Experts of a small language model: a softmax router.
Below are experts of layer 6 (counted from 0) of a mixture-of-experts language model. Rows are named router (the router's row for the expert) and show model dimensions 0-127. Each number is 500 + 25 x the weight over its row's rms, rounded and kept within 0 to 999. Numbers have three digits each.
After each expert's rows: a language model's description of what the expert responds to. This comes from a sample of Wikipedia text that the model never trained on.

# expert 35
router:513537491489470459480521515524536508481503504510509533464525482467496526550524523450527506535503487504494488464509547476482498518476530501530476486511466539487503476472516467482462527481536467499515481455507491527520515520498460519466544489535487467492541503499473538474501541509513476486528456479475534521487511472536527524485471484473518521475513502531520536528523482554486501497487
Name-start pieces. Opening pieces of personal and place names, often unusual ones (Or-umba, Sl-onim, Yan-akieva), plus first names like Thomas, John, Lewis, and middle initials.

# expert 32
router:522539478490462461468541521510520512486506510510517544458527478485484540505529539493534504529510481499528475482486534481475488534479514478514475476525479522510524476461528475473498521458541470470530468467518474545524465534512470519478521486514491473474514487528463531463492534510522497507529445472471531533487531485522515524493458475491522524508490496527525491520519503526487494496534
Country and film nouns. Country names and topic nouns such as Mexico, Brazil, Argentina, film, song, plants, often after "in" or "The".

# expert 13
router:522542487505493464477521525509511508463467483516510550455535484463475513507531514507542485533509497484476462487487516509496501516487520472505455474517468524491509468466502466497493533478542459500525483474517484521528488524533483512464528492531485489465538461499488487464507542482545507499524470470491515520485516461520512521457476487476506529541503489521514537542505472541482541468475
Line breaks in tables. Line breaks and pipe cells ending table rows, plus mid-name word pieces (Becker, Langlands) and verbs like offer, via, under.

# expert 56
router:523523476488500482480527538522547526462512511516498529456526485484464528501536519509513507530454516509509476455477514497476506535481511478534482477528482524497496456464536478477486529480534448498513478476513479534531509528558482525480527489506497491488544476512492530494510516498510483500518464501471515525488511453517537525467473505478504538537555470520512518542520466515483520476492
Punctuation and list separators. Colons, dashes, semicolons and closing section markers in lists and coordinates, such as - Coordinates:, ===, (ITA), and ", and".

# expert 41
router:523516488492527485480540524531513520486487470513522514456541490492465535504541539477518490523494515503507478486503523487489496508489526450531467471528477505501514481474529468471503516482537468467525472462521495530533524517512483510478543471560473480508534493516451509495479538497522494497514450451477514530482518463526515512471464484487508540509484499513501527522535460517459511460489
Nationality adjectives. Nationality and country words, mostly European, such as German, Dutch, Spanish, Danish, Denmark, often after of or in.

# expert 22
router:495546477481479460473519530524540523473500495536498558458518481478470509492536532481541502523493497457494467484498532496488507528491530467503461480515485517487510472474531479469485518470521469491531470493501457522535477525526479516455519495525469450485529509499483502510508523497537478492511469462470522539479516471520527521464487509465514532527499471513512519537508462524462492477486
Story and death words. Nouns like story, novel, Life, Death, verbs like died, When clauses, and closing punctuation after names or taxon author years.

# expert 57
router:540519494482476458465520527524510512462499489528517516454528476467469527509539516478532500540489478499501490459515540493466509535482527490523462477542494508508504486477518475467498531482532477467522472461513478533530490538527471517481532471565500474474531491512507534486499521489505484507523474504468524531491501485529546505468465460488504540526494473535516506524526486530490488475495
Abstract head nouns. Nouns ending a phrase, such as conflict, war, affair, schools, program and problems, often after "of" or a possessive.

# expert 43
router:528526484486502465487514516525510500470506479537509546471526475470467536508532537472529504522490468478523462477499532489488463509487517510514472487510488513494516473468531462493484538466544457491513470483521463524539510521543461534458517488534466476498537489515472496486500529511513491476532473477480511514502515488511504514484461490463527530541539477510510518531508464521492491435477
The and name pieces. Sentence-opening "The" in prose, plus name pieces and proper nouns like Paris, McCarthy, -aire, and words like because, statement.

# expert 42
router:504512493498499465475530520529523524457509507522516513450524475463465532513527539488532493549494498488535490458487515482486489522488516501523483476516469517507503482471552474476492510477536476493518486462504476545514504532512491516483520482535479461499522476500496500488497532491525474484528477489457522515487544480530507531470474508443514519488520467531494527548517447519469498439522
Word-internal pieces, the. Middle or ending pieces inside names and words (Forsythe, Gheorghe, admiration), the article "the" after verbs, and words like educational.

# expert 20
router:514534493492475478482523530523538500481483476538493560477514487476472518515539520452535519535493508489496482476497527496473503537478528482507474451512484511509504481460531471496472509477517465461531468468502457529528488522497480531486525477524476466490523498502460514490507523485567486458521472492456526526487527464526511501465459511492520520506523484531499491518525474538467502476492
Newlines, rev/sh fragments. Line breaks ending table rows, plus word-initial pieces like rev, sh, st, def, tele, and war terms such as World War II.

# expert 18
router:519540483489480483479537519510527510462492470529504543467537479469478536487516526492535500532483471492496483464488515481500489525490536531516456466540470526510514470469526471495494510482540457491523475474525474518528491540507469508484536478510466484450511508535465526489495522503527508482534477467465531511491529465512517504488477467461512540533476491539497494531528488519458503484479
Sentence ends, nouns. Periods ending sentences before new paragraphs, "The main" opening sentences, and mid-word pieces of common nouns like author, village, father, river.

# expert 11
router:511543482504484487473517525503524505464505503492512519474524496459477516548541535461533503524490494507536475487479533493486476524486527485514465475528465503493509479445533461477499529461529483479527467454523477516533518537528466532465537484528478477506545484500478497480495517497525499518530480482488519532500552481530509491479489473460531519533526470511522514543522475531487513477504
Word-initial consonant fragments. Short word-start pieces, especially capital T and clusters like cl, br, ph, that open a longer word (T-oolkit, cl-ung, am-ph-itheatre).

# expert 37
router:522543478495511471482536504536526509480487472490518540470517473493467516496522529468524514519470478475522485477532536491474486503485521483533486472530495529501529475472529472473501524478539472463523495465520471528530499534517489538474542469579487475478536494500493522494465534485520498493528472492471529532487528468522515515482472488471510547495501469526494505537503467543488513489496
Name-initial word pieces. Opening pieces of proper names, often foreign, such as Garc(ía), Deb(bie), Kh-, Wal-, Latv(ia), plus stray digits in tables.

# expert 53
router:515521490491499447483541529524529531470496512496503518470538478464497526486516528496544493537486468477529464475503542503471510529489535514510460481524476511477517482461519476480491516467524456484525480459520469532542529531518488509448526477518471481505520491516486508483503525490525495493525473482472520510502516467526503507464467514430511536502525489530524523519515466526458499471514
And-joins, section breaks. The conjunction and linking two names (and K-enneth), often fused with a K-initial, plus paragraph breaks right after == section headings.

# expert 9
router:525543490497511480472525524511536508466479463517514532478542485466477528516532526487531490535473498483515478457463544498464525538491521469530471492512446528484512493473506460462468529470518463483526488484501484529533497530497484530467526476504464472478540482500488550483501519487515486486516466482481512528467527474509526518477487458473509518536490491546503508516527495533479506504476
Sentence ends, section headers. Periods and line breaks ending sentences, closing "==" of section headers, and "local" or date phrases such as "on October", "After the", often in election articles.

# expert 46
router:518531473503519465502517498521520518464473480514522535467518466473475521496533533459510516541488495426529484472510540497493490524474538513528484470526477535497501469478504461486502535470524479494525462457503491533523513542529480513475534464498484471487535491496475546476488539501513502478511475495475524524486513470512515517461474491455528515502512482513488513534509478519466557502514
Appositive commas, paragraph breaks. Comma phrases after a title name, especially ", also known as", plus blank-line paragraph breaks and connectives like rather than, as well.

# expert 19
router:518529476499460458479534507536526508484497511529510530482534466492490529508535523475531485540496519476518471467513517506492506534493535473530471466526469511506516458466515477472482523455543478476526477457505478541510497509544488523479532477527501485460514501508480489511472512480520496479521470454478537531492505466515520528463481502461519531532493459518487532526519493538477515462499
Year digits and adverbs. Digits after "In 1" completing years (1972, 1631), plus prepositions and adverbs like among, near, relatively, specifically, throughout.

# expert 52
router:508542495486475454487542514508510523464497524528515516471523468483490523505528521464533500530505500459513459454498538493488479534496518499526475470515484518499514488453538460481466525477528484512519491476524470536530526519540466515483543467566487490461531491514481496469488528499522491481528457483481518544487532487517502500476478529482507518519506482522526532527511467528464510492480
Line ends, verb stems. Line breaks ending list or table rows, numbers, and word stems like develop, renov, abandon, Wood, and drummer.

# expert 17
router:522534487487482472482532522518538504470507486491507525457523493480487525520517518481534506535509506519513474465468528477486473513484517495527471474525481507518500457467544488482496522454531452500536467469520500538515516526526479507463532490579489458480528492494493494487474514512526491492530472489466521522481509468518504509471464478490507525509540460516510517549528467529475518466472
Preposition in, numerals. The word in after verbs (was born in, based in, found in), plus numbers after hyphens in model names (B-29, CH-46) and km^{ superscripts.

# expert 14
router:522537474492476468482544527526540507473517483513495550456528486487477530492544523492536499525504501495506492481511533496471480518474537472529470488529487535481513487470513459477479530481527467481516494482521483526528460519506471513458526477540473472450535492488490499485472544496507489491529475500465516532486520460509508508458480490476511518492542441506493505538525496525481507461487
Mid-name word pieces. Word pieces inside personal names, species epithets and place names in tables and lists, like Grzy-bowska, me-xicana, | Ballyhander, Budnik.

# expert 34
router:526513495492514469487534522519503518467504500493524523479535469475483514471530540466514491529448465479489476471483537491479466523487513497513475476526494509504520474478550467485484522459524457482524477488523469530532532537563459514470535464502498492483527471506486511486478541503527498496523462483482519535467509482522506524467484476474499522513501489535529515543525488535464513479466
Section headings and openers. Wikipedia section heading markers like == Cast ==, ==See also==, sentence openers On and The, and digits in score tables.

# expert 62
router:522534479499493474475531525515543498483497511508510550481542493473473525510538527451516502514516481492508487456514515489473510514468520481532479466519472541495502487477524476480492523478530478456536476466525478535530520515488463534470515479517481476474538478510468499508482524484524504480522461459466509530485547465518522517459468500487528523531487475521536481519514490536466524460491
Year digits, verb stems. First digits of years after "since" or "in", plus verb stems like oper, caus, separ, dig, div.

# expert 10
router:521521494496503465482535506519528511469488482530502513482533474484468522507539539498531492540488496497491469472529529489466477513486518464511483469525473525495519486469509465470485542481518463482526477460502487541531485512505481520465526475565477489478520489519459528483527534495540491500545481483457525518492526477524515523476476495482527523514533489532515518536526449527457511485476
List and infobox starts. Line breaks and field labels opening infobox or list lines (Time zone, Phylum, Website), plus table pipes and mid-sentence words like post, of.

# expert 36
router:510524487488521479486528517531528529461500483513510533472511490473476541501531537471521509532490470442517480456519530476479496524488532486503474480517479519503518482460519454488494540477533453494529477481516469528531490535518484534476519492556498492471532495509473538473476537500520504487509453541479531516488515472530529507487479477482511527498503486525507514532536470529456529482498
Dates and function words. Month names after day numbers (24 May, 12 March), coordinates ″N, and clause words like that, also, may, will, did not.

# expert 6
router:519515488496500457487541524520523518470513474486507527473526467459482517530532519492526498530510493483524459464501515516489530540490542484523465471517459514512514456461500475477497532458523461494526470469528497536520490540495457531476513476539493472476520505520475515481491522482527480498527470495471513544474523468516510531476478504478527522543528480543486514523525472528469505472506
Word-initial fragments, art. First word pieces of content words such as art, long, grand, com, qu, especially art in occupation lists, plus numbers in tables.

# expert 0
router:504533485499492466477515507517528508472502471496529529470519467491468531512525529487515518530496517499509484458521518496482476536493515505512482487514478537515504467463503470485470534450538473487535462487526477529525497523537477528476518489559494487478532498506469536504486526492502494459518454490485550509492499464531512499460459509439524522531499464527522523531494476542462517479489
Clause and cell endings. Sentence-final periods, closing quote or parenthesis before table pipes, and linking words like is, was, are, and in prose and tables.

# expert 31
router:505532469492519477488522525525523500484509492477514557470541480480471533494533523488514510530481485503486486464524520490500520515491523472536454471518488517498512474483531482476495542481537473471535485472536471535530476534511474528458516456515493467483544482520495508487479539493512486482526455483475534531492533484524542512467467464485530539517522488515511517520521486550486520478473
Of the and labels. The connectors "of" and "of the", coordinates (°N), Spanish articles (la, Las, de), and infobox labels like Binomial name or Location.

# expert 61
router:513534492491472473479521511509507503485503502533518519451522482484460509506542533471546499519512522494501480451508521495493490538492520482512458455530482531502508490464534471472507528485539455471530462486511475519517480536473489533469524473565489493484533472515489511477493540484512498494529464508475532520504524471517521529478466470473522531509505483536527508534526487526488512445488
Place and team names. US states, colleges and club names in sports tables (South Carolina, UC, Lancaster City), plus the pronouns them and him.

# expert 40
router:493522477494503478484527517526526509474496502516527521465533470479484510487531519475536504516496503468507468448503520503471494539480528496532457493535486538501509476471523459473494534474542481482513478469497470526532488539531485527454536478522493457488522471518465502503500516475513483487521461505471534515475513462507507510480451474474526532560494465524528505529529500540465520480505
Place after preposition. Prepositions fused with a place initial (of P, in P, in London), table pipes and line ends in election or episode tables.

# expert 28
router:515519488501504467481540513513534517467511482517535517451522485461487538536536517463531496525483494476502461456517516477481485542484527486526453500527471507497517473474524490484504519478532458479512490471514474537532509532519459522450539471546481468484531502507478516480494523491522497483522471478487529531486512481521514521460472484474523526482483476539506523520541472534471503488482
Names after titles. Proper-name starts and organisation words after titles or descriptors, such as Society, Council, Bishop, Pl(enković), and chart or population headers.

# expert 49
router:520525478481488472477521535522522519479490525540512524464529483472491531509530514457519496538493497488499482469503526493473454514483542533524464487521459537483506480477551471473493506484526464468532466477519487529525505539499465513474538482535478481483509493500473524481491542486519496482518472457469539511486513465527516530460468476468508534503500484512485522536526469521470485484464
Periods and table numbers. Sentence-ending periods, numbers in score and medal tables, and birth-date digits after "born" in biographies.

# expert 55
router:514548498495490464484538508522506518486502489493525518487538461481492530504525518482521500550471471486518457483480511487472489535491540476536476488517492519496514487458532488498480532469513453483531464460516458537533503545521475520470522468542491485512525489508484493464498527496528486494515453485484526509465520473525519536479477482479506534516484477519531548537525484550472523491495
Copulas and include. Copula and auxiliary verbs like was, were, to be, had been, plus "He was", served as, include, after subjects.

# expert 15
router:520543484498507489468529537525523530471490484524508535466524481472478538503533539462521508532500495463508489466512548504478488526472512506518481475530432532476516477459538464497489529479514483500519485460518471532519522521527470509458528473524494488478522466509495491471494538479512481504522459485476521535486521467522523529467467512462524538500529483517510515535502491514475513491483
Table cells, infobox values. Empty election-table cells and candidate columns, ", with", verbs after a subject like complete and gave, and capital pieces opening names (St, (V).

# expert 29
router:511514492474475477486533522535534501469498507517503525455519491476474538493523524476531507516476491476532482483494535502496466536487512484515451485528495537490515482454522469479496516467526457488525478456508476540542527543521463534479542476564483482472530489512477511493476527513529480507524471485464534512497501464511504509467476487475506532504511510533529514515514477533468518457484
Non-Latin bytes, verbs. Greek and other non-ASCII byte pieces, pipes in tables, and verbs like called, renamed, buy, beat after to or and.

# expert 39
router:516534494486458480491524522522527496461503489502506550467529489478476529515527533469522508516505494527499481478472549497483490537485519513515469491510482528472484478461521478474502524468541465492530484483505492525523502541524491513480524488514492465491545492507491517481483525506517501472520448471480521514505510466518557500467470467454501541572531508540506510516514472544457501488483
Competition and activity nouns. Event nouns like Championships, Olympics, Cup, exhibition, combat and exercise, often closing a noun phrase or section title.

# expert 7
router:526515493491503475479519501529544515489501494495516533458530483470477529516540541491542495534517508481498461484505525492484504512476522490538464475536472537508507481472506469474480520463516459501535464480499484539518512515485492514477535476520498472477537487506461549503500538490524487473523484486469533514474527457525509521459469502475510523559502485532500500537515443543476512479497
Numbers and common nouns. Small numbers in sports result tables, plus everyday nouns and phrases like parents, household, young, an, group of.

# expert 21
router:527518481488463478486537530530513513474501479495508524474532475486469528509524521484544506536506522499503478479479534498486508530478518496529450494514439532498506473473511477475481534458546449483535476468507508526529511528494483528481516487553489490465516496512470494498510534484511482504553465494458517542491515463513528503474470514467505537506544510515504504525522466537481511458500
Places and list numbers. Place and organisation phrases like "state of", "nation", "University of", plus digits in chart positions and group numbers, often in geography text.

# expert 25
router:528528486480540471467541518523519513478487501522526517468534465476465543496524531482526494540465486495507488470514517480494519511499535495537458482518506528491500461463528465494475536470539483484527469462511488534519522528535495521479528482517484463497527499527469526479484512497532486480528480505475528532496527460520522528465481503473520523541484485508527544537525475536477518480489
Infobox and table fields. Infobox field headers (Overview, Personal information, Preceded by, In office), empty table cells, dashes, and sentence-final periods.

# expert 45
router:520538505492499485490521523534530516463475489504522540480515493472478521506514517481519514531480512489505471482499546500470485540480532519524480485528437523500512459469524473498467525458538467476532461473509473523535491510503491529466534490525492485446542506508489522451499536497535490495516459513466538539496526478532515519466471476478525521522527487534487517507511480522471526487489
Paragraph breaks, article a. Paragraph breaks after a sentence, the article "a" in "is a" or "on a", and capitals opening acronyms such as (O-SCE).

# expert 8
router:514530475498518473490530535536539507472512487487516517453526468456462514472542540498529501548507490514498467474476550473477507547491519514527474492509470519496515459467524460465488525479549477479505467465497481520537496526549470530471525489543481483492524477505487510502509543494523493488511456480481511526492505468523525502470481505467516516511505490518505520529523458529471518498498
Capital F tokens. Capital F and lowercase f pieces after pipes, dashes, commas or "of" in tables and lists, e.g. | F, - F, of F.

# expert 38
router:498534485473495460492543525515515506464503481520508530462530480470464514480539534502520505533508497474515474470481536496472495514477520497511478490518467526493501475464515473493483508468533467472537466472508460548513504518538478537466528471494471479496533479501513525497486511501535492461527472483486537527486529465519533502484484503468512532544492496542504518535515476546470508444475
Paragraph breaks, Thai bytes. Double line breaks between sections or entries, Thai script bytes, and word-initial stems like polic, abs, dec, pres.

# expert 58
router:513534475484496465487533511524502514462494498541507513475517469497477528522539522453524509511484485463516464488474516504476492527473536498513479467521471503501493479476523464467475530465515457488516477463524494514540536526520482529462542465532499469466536485496473552485492533493507489491511453501489524534469530467506515529476478493486529544527513478520506520529519476544477527478489
Name starts after context. First capital pieces of names after by, left, or in table cells (P, D, | S), and time phrases like at the time, later, newly.

# expert 47
router:518531496485496465487536533516521503463506473538508532482533480481464546489533537457522497528496483503501470457466528494484506536477533491517456475524465529504510463462506455472473539477515475482522469485522464552515503520521486536474519479548465482496517474514465501489501521502532489479525463462475521522498512461505529503478483501461516522514510488513494522528528469516476505506475
Line breaks, verb stems. Line breaks ending table rows or infobox lines, U. of U.S., and verb-stem pieces completed by -ing (Spr-ing, Meet-inghouse, sett, clos).

# expert 44
router:503537481493480477479527528503523529459515464530519518461526468467493542502547514468516496546474489473506491467493520486464476527490527453526476481527499538493501472472538472489451520477525472492519488480500487528535493533512480511459525468496472477487541491524459546492498536488514480495516467517464530521508536467524500514483481471476518518536503484536514535526514472525471507493496
Biography field labels. Infobox labels like - Born:, - Died:, - Distributed by, plus pronouns she, he, the stem Se, and digits continuing numbers.

# expert 12
router:517541498487478478479528521517525526475486510523521544458516480473468529518530532494529495529499501495485470461505534513476503509486518470523467478509453536494512471456511491467460516463518469475535485481496473532526516536517470520456529477538496498449517476501494509478504541476507502509536473495467547523491517484522528530490475477470511517535497479522502535536522462521465514481472
Table headers, field labels. Repeated table header cells like Apps | Goals, infobox labels ending in colons (Media type:, Recorded:), digits in score lists, and "this".

# expert 30
router:513527487492504478492537536534536524468501478475494527485538471465473519500516516472543505541487485500536491467498538507487498523477528491528474485504464519502521471462509469484492521467532476483515471467510472533523478522566474530466531461502498487494533491502477504504474518492543511502514474490476531535482522466517507493464466466489519530512509478522536547517518477528490506432511
Section headings, infobox lines. Line breaks and === closing headings like Climate or Career, infobox fields (Country, County, Genre), table pipes, and the word military.

# expert 5
router:500516496495474477481538513515516522471503487508515550453536474480491535504513527453541499541480481475496490473518535496486463513483509497518462498521463505505499458475532470475462534469527462470523472474515468529527497541515472527478508472572504476475521488524484489481495543479509503468520467477470522513515518479518511513462480469489502543533527478538517519523519486525484507478492
Surname endings, table breaks. Final pieces of surnames before a verb in biographies (Stee-le, Gasch-ke), possessive 's, and line breaks or pipes in tables and taxonomy lists.

# expert 59
router:512536499485499470465532514509521518488495493497511540463534470476490527516549531480514510541500487480514484473521512478474505536476540485514475487519477527505503486471514458500484532479544476467524461463525491521517520535528492515470512475529485466515521489485464507480484527476540487463519472485474535539471523477529519534469468479470531548493477489521523517526529471539472511457497
Role nouns, parentheticals. Role nouns like candidate, champion, participant, songwriter, and opening parenthetical pieces such as (l-ocal, (for, (qual-ifying in election and biography lists.

# expert 51
router:527535487489491475471516539522518514478493503499510528469518474462474525497517536493513492538499476499520471464510536487486536536496522518533454488512478521492492489456514492485489520484525471496530472478514466542528493526543484522461526482506478463476545496511493544499487533498512492485539475483478532526480521469535496515476455440478519539481469477529544527526526491521460486473499
Ranks, roles, units. Rank and role nouns like lieutenant, captain, Director and Assistant, plus unit-related nouns such as infantry and water, and measurement pieces.

# expert 50
router:509525489489490485486521513512536510476480475498511535470517467467479523491522532477542510530505465501542466476503532489495457516488538487507480477510467532498525482456525463489488533477532459480536485461508500525532509534499473522475524481560494479488540486511485507486470536487534500491519469496467539535467525456535535520481473483484523536521490454516505516535522487537486497477491
Nationality and concessive words. Nationality words after "was an" (Italian, Algerian), name parts in bios, and clause openers like Although, While, Despite.

# expert 24
router:526541500484475466486539529504531506465508493515516533473528472484469513530539539489535507519478490468513477459506520484486493535493524490514476480512471524485522464473551481468472529475513469491527484469514493521507526522490460535469539462505471477442531520482506506485458541517503493504504456517473530516483533463529511528478466487461521517512511485532519505532521497518469528488508
Years and to/by. Digits starting years such as 1989 or 2001, Year/Opponent table headers, and prepositions after verbs: tried to, led to, proposed by, according to.

# expert 16
router:509520491498523459487521531510521527475494493520494520457538476469462514498541531491513509523490507470508491474485552506497492520479531498549459486518461530495510483478529470468489520467538457508529474486489486531543537529511463523455512482519495496498538495525497522480486543504542506496542471499487518536492509462513509502466480482482526542521501487534483531548519455530468512476476
Table cells, capital T. Cells in sports score tables, the superscript marker after T in formulas, and sentence openers like "The, In the, a c.

# expert 54
router:515541505486490478469531519503520518470492494506506520474520469477476518480520534491524499543500507459506466475503528486489484523469514485518453487511503529500489476474551462482487525477527459502530470465505493531518489515536469537458526476542488460473515483510472513474507516515518486512523449518474525510480539463512519499489477496462525544507529487521534514539528449524488531443499
Capitals, headings, money. Initial capital letters beginning names or sentences, === headings, "- Children:" infobox fields, currency symbols £ and $, and prefixes like acqu, intro.

# expert 23
router:507541501499467457481542525534528513459505510504491530473526472488492515500528541478532500524507494506505457473510537491498512530491515491508485461508499517501499486488535465485484536474532476477525473462497478519533517515551483513460540462532496477492518483466479489521486536488518482490522462472480512532483523471524537520466481465453521526514555480513512521530525475536474511450500
Comparisons and name continuations. Comparison words (than, compared, contrast), ellipses, and continuations of personal names or place names in lists and tables, like K-erry, Dill-ingham.

# expert 27
router:532517500497458472484534528528507502461487533483526533458523461477493528494530530484520495526491498502485461451499527505471465540492527516517461465522486520496510461479548487490487535463529470486521495480517491519538508535536488522464521465536501487470533488516483487488479531502524498509525461483471523511495550458511511513470455486452504526507512487521506534534516501530466523490499
First-name pieces. Middle pieces of given names after an initial letter (R-onnie, L-onnie, Sam-i, Les-a), plus year digits and table separators.

# expert 1
router:503517495494510477495520516522548502485499488510499525459529494477476545495538518456518505534493491481524467473491537479479497538477529498524457491523454534502516492480530479459490533460543466500514481455514480526523501539503487516471529476514493480478532484529488548484494518492546479484533445531457510524475528475509496522481479483473506540540516468523474526530519474525480499487511
Parentheses and place names. Opening parentheses after names, commas before US states, and geographic words like Southern, Colombia, Guatemala in lists, tables and infobox lines.

# expert 60
router:509531479493480482465535521512510521485476451532502560458508482467469532493512530493534498529493506497517460481498517487484477523486517464518470471532498522497520465468531468487471509462517456481511485481502472537532507522505485522469535479576501472507543486498480505494472518493523489509521450474474520537496510485508484516471452483473511515517480492519546522527515491522463523463498
Surname endings, units. Final pieces of personal surnames and names (Magomayev, Tunberg, Dzhanumov), military units like Squadron, Brigade, Group, and sentence-subject He.